Experts of a small language model.
Experts: 80 SwiGLU neurons an expert, 2 picks a token, a shared expert of 128 neurons.
Training: a variant of Adam for the experts, 619M tokens, 4719 steps.
Below are experts of layer 5 (counted from 0) of a mixture-of-experts language model. Rows are named gate (a neuron's input weights, with its number), up (a neuron's input weights, with its number), down (a neuron's output weights, with its number) and show model dimensions 160-319. Each number is 128 + 24 x the weight over its row's rms, rounded and kept within 0 to 255.
Before each expert's rows: a language model's description of what the expert responds to. This comes from a sample of Wikipedia text that the model never trained on.

# expert 55
What it handles: Sentence subjects and auxiliaries. Subject pronouns and auxiliaries starting clauses, such as he, she, it, has, had, who, plus surname endings in biographies.
gate4 [142 158  85 155 118 134 114 123 119  96  89 138 110 121  93 141 176 154 134 120 117 133 155 123 148 110  87  87 131 150 109 153 126 158 138 114  98 111 163 105 118 169 130 124 156 169 100 118 126 111  93 120  73 124 174 111 116 150  88  90 104 161 126 113  97  46 136 162 159 135 149 126 127 111 121 176 109 182 114 144 129 128 100 115 135 155 128 114 122 128 115 183 116 127 132 169 137 122 130 116 137 114 107 122 121 139 181 151 134 117 105 109  97 194 143  88 131  86 110  87 132 156 123 143 161  95 118 149 112 112 209 177 121 108 131 143 167 116  94  98 150  97 185 120 124 149 152 137 124 110 126 151 115 128 188 115 160 120 159 121]
up4 [148 130 112  84 101 101 125 147 128 141 110 100 135 112 127 108 151 109  91 144 119  99 112 152 110 146 143 148 140 143 138 106 110 129  97 155 165 121 112 120 168 116  95 127 131 117 102 123 130 131 115 109 141 222 123 105 155 103 115 135 115 125  98 136 169 181 123 121 108 109 104  82 146 161 141 133 145  96 171 135  82 136 160 109 105  82 115 124 139 134 116 144 119 100 143 106 106 152 137 153 104 148 127 151 157 149 118 125 125 131 150 128 147 141 143 179  97 124 146 177 134  95  58  92  98 104 113 135 140 130  82  78 148 139 154 109 128 164  92 109 121 142 105 113 110 131  79 119 140 123  87 128 144 134  84 127 125 107 115 154]
down4 [110 162 134 111 148 142 120 141 125  94  90  82 105 124 154 135 116 126 128 150 160  99 121 152 129  96 118 153 121 127 104 129 151 141 132 124 135 116 115 113 139 100 141 100 124 158 117 112 118 127 151  82 114 138 115 155 146 148 133 108 152 161 116  70 120  82  95 129 116 131 106  82  98 141 128 141 145  94 168 144 157 136 136 160  73 159 122 103 131 106 140 133 128 123 128 146 149 111 150  87 158 162 182 142 129 148 120 111 126 108 137 127  83 166 160 123 139 124 148 115 149 132 115  82 156 159 160 121 146 102 122 157 139 118 100 121 139 119 165 186  95 177 146 129  73  70 131 103 149 141 124 109 127 166  94 151 145 123 172  90]
gate5 [ 63 151 160  87 107  87 124 106 142 119 170 102 115 132 132  97 109 106 109 149 133 111 101 118  72 165 180  98 149 138 150 125  95 147 132 115 155 129 143 135  75 138  92 112 131 137 153 132 150 117  77 179 143 145 134 136 168 107 153 150 107 147 124 148 171 186 161  98 134 133 120 125 155 117 144 118 131  77 130 154 152 153 102 128 121 143 115 143 197 124 177 166 165 139 100 124 163 149 127 126 156 100 120 130 119 118 123 124 112 100 109 122  85 148 157 109 134 177 128 169 177  83 102 123  89 153 105  77 124 118 155 106 109 121 110 149 159 115 163 125 106 166  97 165 149 109 133 141  99 128 119  79 171 130 120 153  91  98 158 131]
up5 [137 118 139 148 175 116 123 136 124 131 130 130 117 116 121  67 137 117 141 113 120 135 150 159 174 138  78 153 124 101 127 120 147 121 128 105 122 154  91 140 175 119 148 134 125  86 157 135 158 139 165 118 127 140  66 126  96  99 128 131 157  99 138 130 126 111 156 114 123 141  92 158 157 121 125 117 125 147 119  96 148 142 163 101 168 155 137 105 106 101 140 139 119 113 182 140 143 113 151 103 108 144 148 114 128 149 166 103 151 135 154 114 146 130 141 105  82 123 149  78  75 175 144 131 154  95 134 160 139 147 123  69 136 113 100 147  93 129  79 117 133 113 143 131 132 138 124  90 112 104 124 177 129  97 180 131 132 147 100 130]
down5 [141 123 137 141 155 159 132 121  84 140 139   0 127 100 104  95 132 150 165  91 142 117 135 163 151 127 141 131 121 107 101 134 149 131  97 123 132 100 131 128 121 126 106 130 126 127 148 124 112 156 133 109 155 113 140  98  88 108 130 128 136 110 123 144 104 141 101 136 143 157 146 170 127 117 181 167 115 162 104 141 133 103 121 168 153 124  92 132 149 138 128 161 122 135 121 130 114  98 113  67 125 154 137 116 119 136 115  98 114 108 129 111 117  82  92 106 159  98  99 107 123 159 144 113 149  80 140 145 124  78 134 119 127 103 125  94 105 155 146 169 191 140 139 102  86 123 131 100 136 113 135 102 111 116 131  84 151 129 177 116]
gate6 [117 173 163 101 132 123  94 132 171 170 125 139 130 109 166 128 140 137 146  99  94 141 139  82 103 122 177 147 155 122 134 127  97 137 136 122 127 126 110 106 132 153 107 113 142 122 145 132 145 124 137 138  95  96 156 142 112 111 132 120 127 141 156 119 121 133 145 124  96 173 123 135 148 115 126 117 143 109 122 140 112 132 156 133 106 111 147 145 132  84 141 140 112 116  90 134 144 165 176 161 132 121 115 110 105 147 169 110 138 110 131 135 134 155 107 152 139 178 144 148 184 138 124 120 127 126 104 155 144 119 149 143 119 135 123 164 180 158 111 157 127 103 147 161  90 144  92 148 118 119 143  87 160 138 162  99 105  95 158  94]
up6 [169 181 112 119 145 106 146 111 135  99 155 147 169 125 137 161 131 120  94 108 128 128 151 125 153 107 124  99 122 124 129 144 147 129 129  91 150 144 134 114 155 117 147 158 141 109 131 119 115 163 137 131 143 114 156 114 105 115 148  76 125 122 102 143 136 136 119 141 129  96  97 141 109 130 146  83 125 160 140 130  98 167 121 127 149 143 154 110 114 132 121 129 105 122 149 155 135 141 115 133  92 110 132 147 112 132 101  89 121 154 167 133 164 153 117 126 120 122 161 125  81 104 136 137 146 141 125 132 132 107 133 117 121 209 123  80 121 106 154 180 160 132  56 122 148 135 103 106 156 147 142  98 129 116  94 137 115 130 119 115]
down6 [161 141 159 110 127 130 115  65 114 128  91  10 147 112 118 105 122  86 143 120 140  97 105 143 155  69 148 109 153 118 111 100  97 109 138 158 135 129 117 126 125 140 154 121 131 139 126 156  90 123 155 101  96  84 159 117 135  89 120 127 157 130 144 185 127 157 140 136 131 156 113 164 137 125 143 157 133 145  69 122 135 145 141 168 147 101 121 158 135 116  99  90 128  96 139  98 110 119 125 120 138 107 132  55 112  71 120 167 129 142 127 130 160 135 145 140 132 137 114 111 139 153 138 117 113 121 151 118 104 142 136 121 152  85  69 110 144 135 132 138 200 141 109  96 150 106  83 129 152 133 144 135  87 111 105  85 160 139 110 107]